{
  "num_hidden_layers": 14,
  "hidden_size": 320,
  "d_expert": 160,
  "router_score": "sigmoid",
  "normalize_top_k": false,
  "balance_bias": false,
  "router_noise": 0.3,
  "groups_per_token": 4,
  "lr_router": 0.000418,
  "norm_eps": 1e-05,
  "tie_word_embeddings": false,
  "optimizer": "adamw",
  "max_grad_norm": 1.0,
  "batch_tokens": [65536, 131072, 262144],
  "dataset": "wikipedia_en"
}
Below are experts of layer 10 (counted from 0) of a mixture-of-experts language model. Rows are named router (the router's row for the expert), gate (a neuron's input weights, with its number), up (a neuron's input weights, with its number) and show model dimensions 40-79. Each number is 500 + 25 x the weight over its row's rms, rounded and kept within 0 to 999. Numbers have three digits each.
Before each expert's rows: "comes after" lists some tokens at least twice as common just before its tokens as in all text. This comes from a sample of Wikipedia text that the model never trained on. Tokens count by the router's weight.

# expert 3
comes after: " ", "1", "2", "0", "9", "."
router:520466468505498507516508502509483457487482537491502559481451497554500503527463480493524508469467462473470477489467500458
gate0:536513501449517537497553519476474487498500485487525487500477513521450484482499489518509507473481468488508492465509507475
up0:488449502514494492517500504492496478510436488492533495519482492494494466506489552468481490463504501499555513502488472424
gate1:497499509519527532451513488520532532513437497545530527541504504505511537493491529487504518528507490484506444525523514520
up1:465509480518497501509506484544526504520472469497510527499490490473506563531508489505518508520506511495464478503513489458
gate2:495517553527499454539502484535515497471536520496502504502505512482544538472507513493498473489484508488497519499494498518
up2:502486493505464496447490510497458550496490465490458512518444492519520477551501483484494495507519489504449523540534463500
gate3:497467484523488509515518477515498490485507472491487484503508451493519535476487424463513521533504493513483482536545477519
up3:489514506460477524485486514524508529473502492496521529466475507499531495460475505532557528537428539484541531504484510508
gate4:460465489511474469495468463452465482518490511505502482491459519472506493507487499495488503452540499520506543479491528493
up4:526528527493537529490479490491499481490478522488479492477471477528510527468452462480530464481501490514485502528502519466
gate5:518516500476509539556470506502518474475476521476504529447553478469555490477470528500512479510494480462485495462490517513
up5:526514479516512517517550520514505454500503481492527476456544500502530482513509489493497491465469511478538509515521515549
gate6:505502514508470464522523479498495508482480502471551441511492510525522519472522498530554484542475500543496483473500541474
up6:486532515488505517459493523480507498535502483457498534487520462497469492523509519497489512489516504488513474475489477501
gate7:446504454500480541499434488502471502507505515479526538498494529488498514489496504481501519536491531472518530466537444515
up7:478502526488515492501493471563513479508538494466498522488495503517489501512500499475501481505504481502484488512472499499
gate8:530517528491510487492503498511514494468531495506494483497544479503505466504485498482495486497541540515512521500490519466
up8:513493490536494538457508555469471524514489483473519504500522498493497488431537529491502522500476495488495505499482540533
gate9:481503440487464502471524524522479499516481460531496532501524477460508497469455498475510504485532509462454512468471516454
up9:521520569512462439502510564490508497500488511552529524519509486464516503474505524509514499489528516514524557484491484505
gate10:515489509574516489480508497502509500519511519502496546511501493518537514509494483494504461533486489488499457466444489499
up10:505492475496481484502515461506527479491514469526489530490535475500497496541485504502498498539463483506489488487482485520
gate11:506495507487482469490509536525500478514500542519528535462521506469497535469463453523532524534498488504496479506522475514
up11:476469514469525506537547533476517477484527521534573500522488516503504479452512502497512490495514502457483500459529530495
gate12:538499474482477439455516512521480461490500511507544548503494510532492497572510458495482466490451505488468470481543492503
up12:486508513512512501488500500512497514495511498563512471483478547508483493487531473464471512500513534496477491477478515517
gate13:507481519464499491537487474527533503486504480527542495482447495488480478509517466497493508495478490524518462524553542526
up13:554488526480449488469491485491485531488530496480481501527467501506485450505485550475494484523518490464464528499490481499
gate14:506503472510521501525526506491496478495482501499520469485509481541524443496481496511497523502461472490480520449491532503
up14:518460534511511539546504487494490474462479548467482481496496507523508480438500532522484538475527517475428509522475466512
gate15:480486483521521485483515528535500522477455467492486521494511508512423512510507515507500472521496489466486483483480480507
up15:488502528532526491512499494473518520482497509493476493499493484525503501474454506457506514478459476531479504472521490525
gate16:495492518445505484499553499486507542501550501500507469447522482526478480537492504496495500476505512491500466487546536511
up16:482522504521495514483462496496511519513437507477501516505493490515497524477511531500511525473456518499525542434466521484
gate17:531501487496545510505528483547472518518473525482550492507491465468519539469506500498536475541500537475442513488497507483
up17:491512479521501525519489524466494485537485490564480490503455509509502495524461520452476465508510490484499477472505479500
gate18:504487535502457465452536465496518519436512482525523493515521471508483468523484501505519537470489537522474532525520529502
up18:501488496525490512507443540509495536503507540502448516491468464494529474480494495553520470489489509509517501516505445496
gate19:475516454506501512476453469510498495527508489499470479471455499530503503521472504537519498421498529496456495524515515483
up19:507482455507537508514459535507473510510476474509500494484504495533503519472480480499437507515496516521505503504499467520
gate20:541521476535516514525460563513499461494497512448475486500514502517486484514511457518491477476522521511502504474470520462
up20:510499467503481500482485526493497532501469537455483501544512479513488455516566468552517490524511517458546514510470577460
gate21:511472536521525468514524467507507510509532507495491503482500486508466460551502507513510457469424475518468489492495517556
up21:514520519516489503501508521527490532498480432512481523496474487518548502459499458492510546531486490491513502511494526535
gate22:508510484561486469522501488500531500517488521504475550479484502534535525496485480504495542449484509470477543473475505461
up22:522497487498471470501473482532536498500520508464520546519512458514534480544494494492488463488478537511480476527488481473
gate23:539494495506478495487461506476509494514492497547482537513522486498502527517499457481507488519515481496477482450528506447
up23:509476480497492499491501511507481516469485470475504480488513490537485552527540527485531484496509509497533509518507545477
gate24:538507454500496491492520509481531529506446508554534496480508495509477509493543525466466566542494509540476490503473546460
up24:487523487521523493499525484517501461479517504476499522440467506488570479501498515519498489510487530438511529514499494491
gate25:471501430528484540486477503448526520489485545448500521454508485497540492553510510508511503487452533464521516568495493519
up25:469486531459507488492487519519506482485470529512541546501528523516510483533516501482506473544528491462541472536504491530
gate26:464491516507517477507504507514545482434553527494481520471501497525510510483524484507492504505463479501502515453506492504
up26:497504481504508479501481481519522482522527560504500480483468484482520497463507520503548489510486486504551504501495483502
gate27:501497528516511522516457502519530458490476507498482491479500489499481538544476523533540486492526506479490501518536484495
up27:452494456480514503525513479511488488507467518524507499502491517459503568485511500523519497515499484484489470482520480537
gate28:509524435525489457458478493488495511487482508475471465471494497506420483484508496519486508497453539524474472538474497491
up28:499495512521508513477481506476493486448501542498497497496502499507500502452503518537465497509511496484513507508472492479
gate29:543532479510495468490495489475497481510519527505491474497474529593449507506509522509481493484519508520497459466496484494
up29:524490468509480474505457496505525451499537509525525534502512479510484511477532524487505506465511500503492459537466503476
gate30:486441515463572534498481461491513479510500506485514523500528511492507568476488485462502489491495526479547515494527469475
up30:523476510506487521500502502545510488474521546487539489518476530489497503510506494476423506527524510514499502482517534503
gate31:508502545460534536479528487516474507476463486552451504483480518507513479528501474515479475498538511452477492506509487497
up31:541514477491509503484497492504501488491486554542520540484478518475574490475495515486518523535510511501449481507518492468
gate32:534515521488465439484470514498498505510517508472485469479505492479505509481493487506511487481488494467482511537492513496
up32:478512468468459463566501440523512545455489502458483527525495524534495528530528471500493447518502508450538520516481488515
gate33:519510546537436504534525500540498515508503477512491524534517459510510450499466509502499489511530501509506495507511490521
up33:500467483521531517452527513480510522476464545505523536463501482521512509521459580514538541475516476516472497501475502520
gate34:464456532452484506498552518440509509468461501487445528481505490507499504507472476512515449502534507513481487518521479473
up34:514491484446505523478514476524479497523509510502463471473519520452498519548473504500469493518495532498499478488491468477
gate35:493493500493507495523446524506511490478482512516559486487461498476527488479496486495498523520456509483484498440466456462
up35:494530465522509467526542515495484513491518531523503482512528514511492549456487509514478526477503505494549548484443482499
gate36:480468500503498498524545465501508490458491534463520518431517503479485581497483487478482480461480457508476540531488518519
up36:520533471533514469488543532498468529522554454505544477476514493504504529498506482509495456513489490493526498534485502507
gate37:476497462452465505457499530517508488473497533488499515489495525508535502524474516494510465449520482503479511486518501496
up37:488495503508539525484498524466497492472466542441480536496444515533480482488509502504535496471495483491460516483491496518
gate38:473514439484538498545473530471503513484501513452492476510482501493531509513501501532478479507479490518459506497530487503
up38:512499524473513544506497473472496485459503480538489511535491556516477474481498467504515519554508509516470534492473535476
gate39:508511491486560499497510504513480501487504478510474514505497481479494487511490446515509525459545534489509472511501519480
up39:526492497506455545453508504533460503445481490512522459489487536505520524477518471502485493465483456502479445517483468546
gate40:471466476451481495481516528507517521496538528494466524488476485491482490495495505460486494495535540502504470471486462513
up40:506512557503483460517500504491517502441423488496503469522495499516530528493493504461526471458480516540519509481488516494
gate41:491516495490491487466464547499445523486506527489500538492512505502480464494476471502506492461501487534454509547514469459
up41:507478518499551494521506488503506444517477497442461502496513536482501531520451515500523467500497492517545472505491484537
gate42:448574482503512529484507561482543552492468533501482482452497526506471489504469521506478491478504520525476485495508514484
up42:480502507484497533466498541515525526491446485525511511496543485518478467521509476520469525486504504527453492505484499518
gate43:485498491547467538473502458509459475514484506443505518431487577486511474513486504503498502471474514510497506494489527523
up43:501529490494475526490550468478514507536511481533494484496491514472499443548514494537540524507484517478489509499543484507
gate44:471488532540501522486516473476465459527498516560490521504462487522533517464455484511530511446502482492494513484524483480
up44:555487458487474495506504516482503502526481491513501525532473494472486526524479482455501538530458488528530506498486529469
gate45:510503536494472544470461495489513459476495484512544493509492497464510458505469493473482536521545481516534517492529503535
up45:495484498523549489519469481508509498529548529485530486473495502516539514481495474509497502486495506475521466518543478477
gate46:518497511461504437535450488496501467478552491429516506464516492485511496486492461529538479489490474475509516481500492520
up46:473499514506507480476478507446515499484463455541526512499515504529491482513491510496517518582517499456490496494514438538
gate47:490503464526519490471482481485453512523479491543505484541466492475499493483508513521462498513493481488531454507465516483
up47:526463514502500499536468532510498523466521423501511432458494517483499465496473475490515522520551501510477483488486476521
gate48:498498520511461482506493493543477457485499501464479530492498504547529518529489486499488475543493520464519500500496460554
up48:488511513488487507459480457518486526478461454489467489486514484497548546526518510538490493497490497429477466494503509492
gate49:487505456473543506507468457464521497484511551495487516468459523522488549531508495477463457496484507535507501481522505490
up49:503482508499455509528500532519473513491466500490506519493505515443485454529514503506478495491492496482505452548500523508
gate50:493494524501485519491521530496513475449492516493512535523469498483535485520509516529555492518489508521487531484497473484
up50:560504499499486516509453468511480525433518511485444467478506468487494483508482527474557462512521529522496463508516548503
gate51:508498459518486505556461532492493513483519502469521499506475513556472518495492475489506496499490489508487513549469505505
up51:541507497534452523504472477468514433496554512500484502547446459517587495506492501565507494505535469522513515505503514539
gate52:519479497549483489472515475505498490483532480464545486474510500483499503474518512505505499499451500542518506473497501522
up52:498513524455484478466510487483513502534522458529468511491502519480482569478464510478486514479458513476523493519504495531
gate53:498497511501484524505501492450513541503497448512479537496498486547541502481510501505527476504500486523484456451462488483
up53:534483484531536517433476475502450485534523506518485490507519501515488458492509481465504525507510498528505466494522499482
gate54:512473469520549518476529504471512561511495456552467528473498510489545472524518447495478496533534489506498478501480512457
up54:515507491491489489557485500531497503513484497509551446535526468489512520491488514508482500505475560479503481508517491523
gate55:474503536514515510478482445511502531525427515522495513532476497464501500548482538498512504537460503504462510502480470512
up55:482519452514516504509458472480467486511496507512516504545459462496468529504546509441476533457501476465467477473453456490
gate56:493487445462416512470522477493477534486494525441534475515494490497496523455497504527524522524563493575490532452505547437
up56:461519485466533446495490517522530495499517501487506519548501505522558483495484492495482466488532506497508484534490523499
gate57:535492498513468510478504539519495494514503517461520498511497523499512499507448490476512520496533513454504519486519531495
up57:495492519498498503510524486476533513496488484460465491535487478526497524502530496508466461491510518522459498504494457469
gate58:523504490489498484516496464506467489494447502511484497442487487512487510484441523470521525505492480463486502490503481491
up58:540511511538501506478512443509481552534487542454515478482492527529511485514540494495489513467520477488473493494543514524
gate59:512487474494482519504441442488487473485486536550514490518460478529480481552484525504471513494495468478500492522479517502
up59:465500500484477448515501512508500481520501471505526467440465491496457552504502522511497523535504509493517444465496496495
gate60:488511549539492496531493501487498526474501528493521507483505456496548520502508453536512482451532494481516507484520498485
up60:493537487549497526523483500488452472481505522515495547517493533528516495551481505528502501511446523505510512495501490490
gate61:468513539540493532498482508468495499490506501537479486486513511498495465524503525500506506497521481448488481460518505503
up61:478481510522492514490529490529526487521476489510540489470455521488532465516523480528518484472464539515529505444555546508
gate62:478460489541471480546492484494484476508497485516495531509524483527497484514505473525480472508533534502489512514519489466
up62:530496495522483517469549512509494516526483507509492513542494530461476540497549523490520531494477480485498520495471520471
gate63:451502510575496499555503538525498521563468492458519517468549496499516479486455478534478477495538512512513562479515538488
up63:511526523505501484528518494546537490483537542472467455474508489535507522517504508541521478518508534549499505482494510494
gate64:530556495477480520493498495495463474517507487502519478502494501514511500458487507507511522475518494505481495490551480512
up64:478480503500475522505527521516521475469481490516473504486506503489501466467496493454493557496496515483500502493512485477
gate65:485509535524515499464521516504490505465481512473515511531506471528506508516471503462506525526458500491534519493508506479
up65:503517515524463510513499475510473476473490487489462528469507512518444449501512519547511496504471489473424519491489529553
gate66:486491529531537509526510502499534474486472493426531503485510539562506461501496477489503500447467527527483459492482502491
up66:567494490512501505418497509509439480477486471458494469518478535494476552507450523504516487504530483482482516517518495514
gate67:516517509484517528494458547474509478496468557519465518491517519494502513464512505487536524464477510503439477515492500440
up67:478544493519488482514510483480524480513532467511516471491514501489490545522536500452550480502485498498522497517499515518
gate68:501493491477486488507485512473465491480506519486465434471491479504495480522528499520536516501503478467468429463530519507
up68:542501480504481446507459545464517508522525502478522512450511505522510489497502494475480524518495470489501567485450484486
gate69:513485516459468474521539509496493473471515505533453539417490485530534471526497479499508500513524505471495513486464517482
up69:550520470505442471487461497492504542496525554511491463506498485500501465518511495500517492507519499496535499533464477519
gate70:499499481481514513474556494533521548508505512520523494529528504497477552522511478515479485510548523492461497487461531523
up70:525518514478483494543494526521509485454522479479481499476489511475505443478475489527546502529511457496490460494496519500
gate71:449479460523545496536518478495490535500498469530490524495499487498517498526486491477506553504481489479479509551449518458
up71:492474537452533532494476510548467449501507491514475472501498501519522508538517480488476518489480511513544522511525463506
gate72:516529460518515534513458467564488525428535480485477516502480502519496486523537495465576503438524519563509528518474454490
up72:512518521521557508524536521510476520481485498523495510538523531487497508497501489472548497487489502502513504466502498511
gate73:495480481457467487582416513519522517464457491446520548464490521500480502509504459500462480438554487480533512523513481468
up73:498475533493536466491486447527467467510494483490510492492505537524531484472493476540491525519552539488419510532473501535
gate74:483512560517560486516459499555478510506506452515496493537511486537512451511487491490545503491502481493464495486547494523
up74:510498477477481514514485448481506467489530489465496521420479513531487465485550518493493462465487477493474498483486503483
gate75:501517486465496522501477526524468515458505507506499509492479501454474512526510539471480508505537503498485515473487514533
up75:530492540474511479487528476509487518490494461524494525545476512500506498536501496503446493486464488428499480487528521522
gate76:446495543505488463527454470496494517523478490498492491473496484498498490522517481503507444494488499511452519497523513496
up76:503508542466518502504525506476464520455507470484506471488526486534507472511478518510498473501445527524477511531506498489
gate77:527480503541529475536487489497504523513552502572504500458532495535502524498509498495501494496469466432508517497471501485
up77:520511496522541485499465516501473476492521508455526458463480500493524486456478531522517510508502495492502513514501458493
gate78:486502492459503518527482526516501497456458503535499554456491503485487465516497474479500504464494528510451489470495513474
up78:514516497495471530509502522454504514475496571494498499488500468512526488504500474485512515458510508451464500502486537432
gate79:492485541518527470536505464519553516463486532471526507519479539502510509494492502513534484537548496500514495487506495479
up79:438486517449516561487515521483473465487485475526489520504513463473468462510495480521454471487494550506497530522511506504
gate80:514509541476509503537463537548534484486470499447462522506519489499490488505517508515499488498487521520500498502493491516
up80:492475430485501491558504451512484521513536518495508543490512494499489464504460519479492523502457517506499508466496484489
gate81:487463525468484483506473462517540494467575488460496529477470500495553541513479490529500517505527515495491522461469501531
up81:521487491506466488547534538531493488470510526470484524538484544490486510483467532467517483466513498506539497477517490470
gate82:517523506522488526501459510517515509487455528484452508515454486495536505495504458524494469520517520491487533506496508516
up82:473473491501509466525487544452480491506529480482442504479515534489514513482482514505485537462477496486544493512498504473
gate83:483492452505495517512473477497473497528538553507504533497493515555528494520478493502518511478499493518509468500464527464
up83:496509512517494486481525497474467470485478473492526483516469508503469496486498456494473492472481508542494500511498532551
gate84:536501492514505473462444486490483492535500471496564506506459521537493524486491462483462481477494485494524464522489474522
up84:460500514432514509522481498507526473462470478489496518449491470531511453505547504488514518515469463489455493493513489460
gate85:478490492507511458496519483542496505491495511432470523496507505502528483471408494530495545513487459489576563485507495494
up85:449506458496472522525503472501478484500493479497502518475495481449497507520493463533525454517517544547531531509499486477
gate86:486507501531523505524524494527542506473505516509529468507476524507489531480508490511458453516486489484474480477510485513
up86:471492463504525531506496479502522511531477544474507455519487495484478446527482473480554488475486514457465479483497460452
gate87:484491499456466529482484507499520483515521521492499499489509479506469514506491514457501495499491494497480501506513510529
up87:554490499488481501469478519522457503551476503496479480501462507468508489518529509514493485466530499512513513552519494526
gate88:506500517562483501508528483498523482499530527477520521538493490480483502462475510505487505466462519532491498481494474508
up88:473475478553477485486488493498464487512529540477512527516508484497494494492464493515436511466529519538484514522487441538
gate89:464535495468451514475524515517525520514486521501495568509429510527553523496486477507522488502484494509450522472486483522
up89:461483522505519480499444510526533448532541488433469485507488465520489494501522525538464492555494476491524477515463514520
gate90:496515512461486522520501492526502494490490494460454506516506498538544455495489505496504503476517499505517507514509520512
up90:471484509477490494507528545495485496502495464511498495493526518505526509548486501495477479511508475486490448486506520535
gate91:496475486511481504534509497497463467509504476513504533462485481514513513510474487494505485481493496503447511485484493508
up91:530559512464513519495534491490519505453524548491489487522505484521485515477552535486529509583528513523531518500453510515
gate92:513527487516478489515494488495480486457471465540462488524505510537488459545517490504517495485475500494465465519516525468
up92:535509521560474500461530516508471490453501547527496472532464485530516499498496514490481490485534496502465473493534543449
gate93:505486490478477498537511478443488502459482484552486511442488526462486495509494483467510484464554545510485489520509538506
up93:487498454520451499445448519517508536506473525517511505464476540470512542462508520537498505504451528458504525515488481487
gate94:511489462501488520497484478489476460516498483505542519480518503522499466503511520531467518526542541492471484496530497466
up94:474494520514502464517476470519515481503469473487480499541482516512532494532500496506480474527534510497490502528533472482
gate95:478513455525511540520527522500450480478493546514537493515521496506491512476537436533504503523508499427520497472490454519
up95:465478472533486542512525542504522478522513502515520464513546493491480498503486468521505518478503502500504475478528488534
gate96:488508515467474433527483484507480452491491467505471500474477492529498497538489489486521526510475502529481483492509493516
up96:501481504460477483502543500500520517471540448467515516469536497480488494488526526498512485492506501526495536475527491522
gate97:500505483471470501501512491516491470513507487503499511470502511475509531482534496485517493532513482535480511505476500523
up97:511510530571488488498532490541468521536523477526510464493549520507500475476495484492470455488491511555524508517501495519
gate98:504465481535490483505490534518536505495521524474516509476520500517522507500518501518487492409515505479484504491506531450
up98:444525478519488465512519534513513489535547520504488505508570486477457459482511480476513495473501487481504506496489517480
gate99:525493498457453507491528496495461459468461498492474444462464486497497480482508481523500541514479512467479475476507527519
up99:481503498465548461528528492520512518532538472501471487471509489433470471500478563498483519510491509476543513495491429513
gate100:520510472508462524509522507539529483482534497469524499466482463498473535489533480499501482499517554518489535498472468462
up100:536523518503546483502464487517485519522466518533519503508501535510505513523460500506498515504498487491502479470513482482
gate101:540498511573494511463511470458483483504569523474499520531510510534454517510490493499479510515524514477527558522488519511
up101:532534503491498461491481536454484529471475525535530479502536498481451461488506494506522532481512498490504480495520495502
gate102:484512555503494528515576472522478477449488526497520517510482528505521471534508513517513515513506490467509452493522511484
up102:487501515487496528496483518495479504495500494558479495529490495490514546511514524557523502534461473552539478503518506474
gate103:534502463510518497481462577504471457502478511513506516525481527512452498503445484492503506499498494492480500494518499482
up103:454469497557505524503514515448492517498526497471501486482522481492503540484507517467497491473454496471418496497526505518
gate104:521507464475474504495541468490485441501502522529473512474468498493505494474456500483518519503515488534463461494503482439
up104:537502520517486510507489451546536519496507517509505474479504478530488490461459529519493474549435515477491520479526498480
gate105:528506510490467508501435514505482524482516508502514536501486500502496517541475515476472493482484498514441513490474532502
up105:497490512481492470542503482522539509515473507478457498515471462473511499530490507491481512498474520479505453471530501551
gate106:477549476486496487492479443554511497462520483489511429502537487507539500528518511494513508491470512509518505508502505563
up106:483505508480547460491478532462481515506496509475496485539482493515526518550503542490529517490494462489468460487554486493
gate107:476536481494520506472476515452512509479490490466474530467510507518503535496509524495512498483528502471520465486499477522
up107:473525496525481515454527535537501476477481540479483540480549493468538506511458504545510489507474506509491448517486511504
gate108:564531475480526518498519495463510529524458468505482569509525501448505498513542491482531521510500467512490498503494510491
up108:518453486528543507484515504514484540571472523516515464471536495497485539487561494483488490511517519469507496512524481522
gate109:479470448545474495481516456499528512508483483493500501484489506470500487494525501545501514469492527533468516481536552476
up109:521475503530482525536449508466557507509501500459465491512496526494508512553503479508447489482491539469493488500473509520
gate110:525462485521479502520509523536494515522511494506518496484482511495487440493485475488537542463529503493455554507483521427
up110:506527504536501493507485525512493519495492464522481468519497477464474533485467487528516469523484480514511497496548508555
gate111:506499473493501514499505522508466499545486496532534513484496488499503490517489443471506492491502502500495461464528529459
up111:463508518517541515491560479534502453493520506493503457500492556566517502474497504497508486510483477488490531499547474474
gate112:496510541503538510483502483498508572513480491521485432488525503525535494472497506472514469507518516468472482482475543495
up112:527506518529435507544492520524474479473495463517508504466508500496498517498521540485474494504432488559549448517526506502
gate113:500487496532489483506497518517528452467526496516533533510482520520485514507449488513525500492494462517518493528517519515
up113:561505530502494512494522522503515492497509479494504518474507479512511481513488541495455520460496479519481491499510508473
gate114:460470430459476496505522514497455500545543487472527496469496478498487516508486454513501547497505509537476510554475527504
up114:509542540494557481483539489518509506495488516523498511567537515509552499512442473480483427511488515489533500488497510527
gate115:488501481512507463495516498511525503474495517452495495449496513530525530483532474544482446465508519443563496500499510529
up115:493489485452525485491467535503542492498517502471493508499420518484539475489491506551537499520541496500504473485493490502
gate116:556503492476457463519528486476489482468521501498467500511510499486487530487528507489512514501494521485509444565464484511
up116:458498504515490539546468449498508450487511524548511508503463468506480493534488470503499516490459505460513507534474451485
gate117:492443522528525491504490523491490519485487485504479539526522508533532500519484470473536495471536466478502531470501549497
up117:493472500513505481515510500515486483519496458527494527503488489516542483517464502474519509491526521513479465452503500431
gate118:483520443559489534481566524480498475502506489547579489525499511516525514513509513520552465485507507465457498490515531460
up118:538515513498485520494489517486511454453509513523521423521465527463553475528509496540501522451462529455522514470501463520
gate119:458506523520502510493465497511468491521497513543487510505492511467516466517445455518513502500513514492510475461473474475
up119:504493506530505504438520516453487514510499547489495513518508509463469500508530480511554514489468519540519488489453532525
gate120:521509471474547502512507526517505526481542496502496552484455518481513483518469504511521491515537502490503494466488491525
up120:523478517550496496473512440511477503516538518463477505523511525516497538512554506547515468507529487456443432516484518562
gate121:472485486489529528459534495508486483526502498529453556527506524518489540494492542512519454495543488475487435478492516511
up121:543497486505508506565552483525491494490493513552483488491495462547496492477547472488450483528510472491517497563471482492
gate122:513522472464442503452502511507494479515515504484496483537527523513502506481512488494481507516473486464494459523513489508
up122:521487478501493452496492492482478541502500464487534477528509519502518515481521537531489506483485502486496494508497493493
gate123:511514488494482508495569483457516536511503494462492486518452501521492535541520460477501496499484504464516474518519480493
up123:532514484456430492487504492469548524477484481504492507485500501513499453523484498467501476496453516473544496520466539496
gate124:489534507503530497485518534515478468505473508509526475497492509491477516510506494472502492517515505513479511481511497470
up124:456469462524535498500469505506536502507481489510473449525463501514504491485497489500494503491519502502479486493528490535
gate125:503509485478489505513511511486546486448483463510499530486543528479534524482496513483505487503474497508489484523532485512
up125:499516536506501515457497514484485521558483485566538463488520483449443513484495452509548509484512519463478511507505512441
gate126:480524491534520469510467494499506489495480531529490511518469518522445505478490485516498498448512527504482491517506487479
up126:560518564518485476475487517501548475529521454509474505466524503505499479490490525483474497536473459450482493469530522511
gate127:521495480512538496473498524501570520531456475525508505494517495482461489518444503481515476475523491481484532511485510455
up127:503517458561519457483480493483480465468480502516487485468514494467464502504507467474492469495480505500473516498483515498
gate128:437483440472530463501504495514493494492463502512525550537498514542469498550487521554502486493509517496495505504496526477
up128:481482491449523544520510447519491494489488433513512478522526503477482473509534486491493491515486493495561482530487481468
gate129:517411489489511496453532527490515466489521485490476499514455505492505444470513501526500516515478506505504526483498455484
up129:441504496486543467533537508510495507473491487485491487488542502495423524522474464507442517488506487493547500504498478497
gate130:558523472505477508495519499498488466487473529487523519507519523469486444496481492516555518480500490505514529521419492505
up130:479478506534543461498478520504489488505499487515515482513531460514467461506480548498513509504523492512492445505480510464
gate131:492475487527508504472516541513495497497488505523492513452500537489518553492504462472495511489474530493484535442468496505
up131:483489471499501510462515504534521483467510545550534521509467459463517500493451482522501511460532498497513553513498496522
gate132:526543495503497493505463517507513524507539500507494502538441514495506462480459500467548503520479484470481491491507515449
up132:504483473518535503534489480477502482487501465482485511482475472489529482504488533491489509521438517529522495498527511514
gate133:533478456516503495517504514552502494510514552503529524517471592533534479532491518451513497502493491470483515526483497475
up133:542465508497482449493491542473541491487470495544509528472492520517496499490519524482537562500503513508458529502522436514
gate134:509506511465486469519499504501547517476492521483518477491492503488504497507534519520464462525508485472472452500532512507
up134:445492499452504480524517503475513534485474523479490511507547487499475539510501477514487527497502514467501486456531510524
gate135:507483520492527485441454490500506499453455505470486479452490472487526499498512490495511488492483524501501457502491528488
up135:524490508529473510495505531483485503528521476489500548527496526539486529487486486542477489514488510531545525513509526551
gate136:539531504522476481548503481536518494466495463479502473485505513519541492517492504548501495512500515465484488469488553539
up136:543502557490484510535493500532516540505485458495525497514474504488471466524489470511505511522500505516506492488538500516
gate137:492502468560502503494547520448544476509491475536474507465495534477486565496464517500512495469446491490534525481530508492
up137:489499535493466481480527493504502544466546529495501543484451484460478525465510520499480497486497504464520460542426507485
gate138:461483468507481527508529492516473513498500531471498496502448492527494468458471482526510515527490500511491523490484520502
up138:484501463513551506497486512534455479482543463486516531519497503482536504491484494530536516504442489465488507494453477467
gate139:485494513515495529471471532521528494515557479522514507520479491484486494519508509485491470493550524517525503492463449448
up139:457489497517467500475492502524518474471531482488483500468522491520485522489539480480481534502477464496540516524534546512
gate140:497516515470538473505535508463449513530532478522487501543486534503527549505500480525531494497505515482530495457490522507
up140:506516477496475499513476503520496443470522576465488506484501503538496453485536497503509491511547479557484573562489506523
gate141:528522489515538494488482482484465540524478522493522507484487478490505514494494490509512472438471530510501475503493537478
up141:521521533451495479508543496508523488501536494524521493494503481502487558504500475501508526463527475481478474517485540520
gate142:510495549505486462485509499517505458462513556429478488506501505531551487511456531513506463439465490462476479493471476496
up142:507507456491487478505431483506529495485485489487495477488471492492484497527477481469482505484551531484484506499459513472
gate143:473476491492475498526468484496479493505520487511527524465472438507526519521467471499521504485538474511452488532491454496
up143:474507509455494498482500480502466448540540470480509493471486508478533482509489505522504469490465498482463517511482527472
gate144:524490479504476495484518499492516520528426504552522475499481512510501583516475500488534467444505514462511532487480507508
up144:507471449572515504502479511476531486523503495482440509458483454499507490493468468480521528510505542459521517495521510429
gate145:495506508498500518471501490496469497480534503510492499523453468513510480496502541517496514509495510473499486480508521510
up145:505520559486521503461473488544527451469467465517478522525517531532524461515447517485490487518497467499486539517509494497
gate146:493517502531531469521461510543505504487475469483501507498490529482488494468500506520497498440483454496535517503509500495
up146:486485536496480488435492475485490506474479490456509524479502509485509478511529513491483508488527525501467528494488507564
gate147:456487502528482504482499506454493484528492553511498495504510546559492503471449503534484476517468484509481498527495476469
up147:491503522474429487548573484491485511500480518477495474481506497520492455503526494487468497489563519508500510526528544478
gate148:512524500502437512527497504507497509485505482545514525482512512517455555505519497480501534470532513523515523464487486507
up148:527533488502504470513496500468527464522516467544479489490519481511504487483489503524519464518503536519501497520507495493
gate149:515443521540498482541465500485461537480500535481485520481524499504513444522531512507537484498501503526480478505469482422
up149:527498502528516503501489495468458525505503512489463468510511509487469506522502469523507472505481528480529498508480514511
gate150:512493483507536504467498477522501489513518521532509515404489511452523520531495503496493574491492492496496509480472476506
up150:513491448507500514479477525516506499499519511500488504477461498516528507452494511520481528500480482490499460488514546592
gate151:491475493510471514479461498505502482496534509524476497491473513497497489517491467483462528462501512519517501535510485488
up151:467491488499523472473484505507485479497531536474445501507511522472490491466486511512520503491512534443509482459520487504
gate152:499498474494515531479532499505511503501541514522500528470510505471524509499489496486503487513470477517499502498496503461
up152:484492484484508484512487568532451472526489513510463492555484513475502522518483512497537522505498501508465530501457501469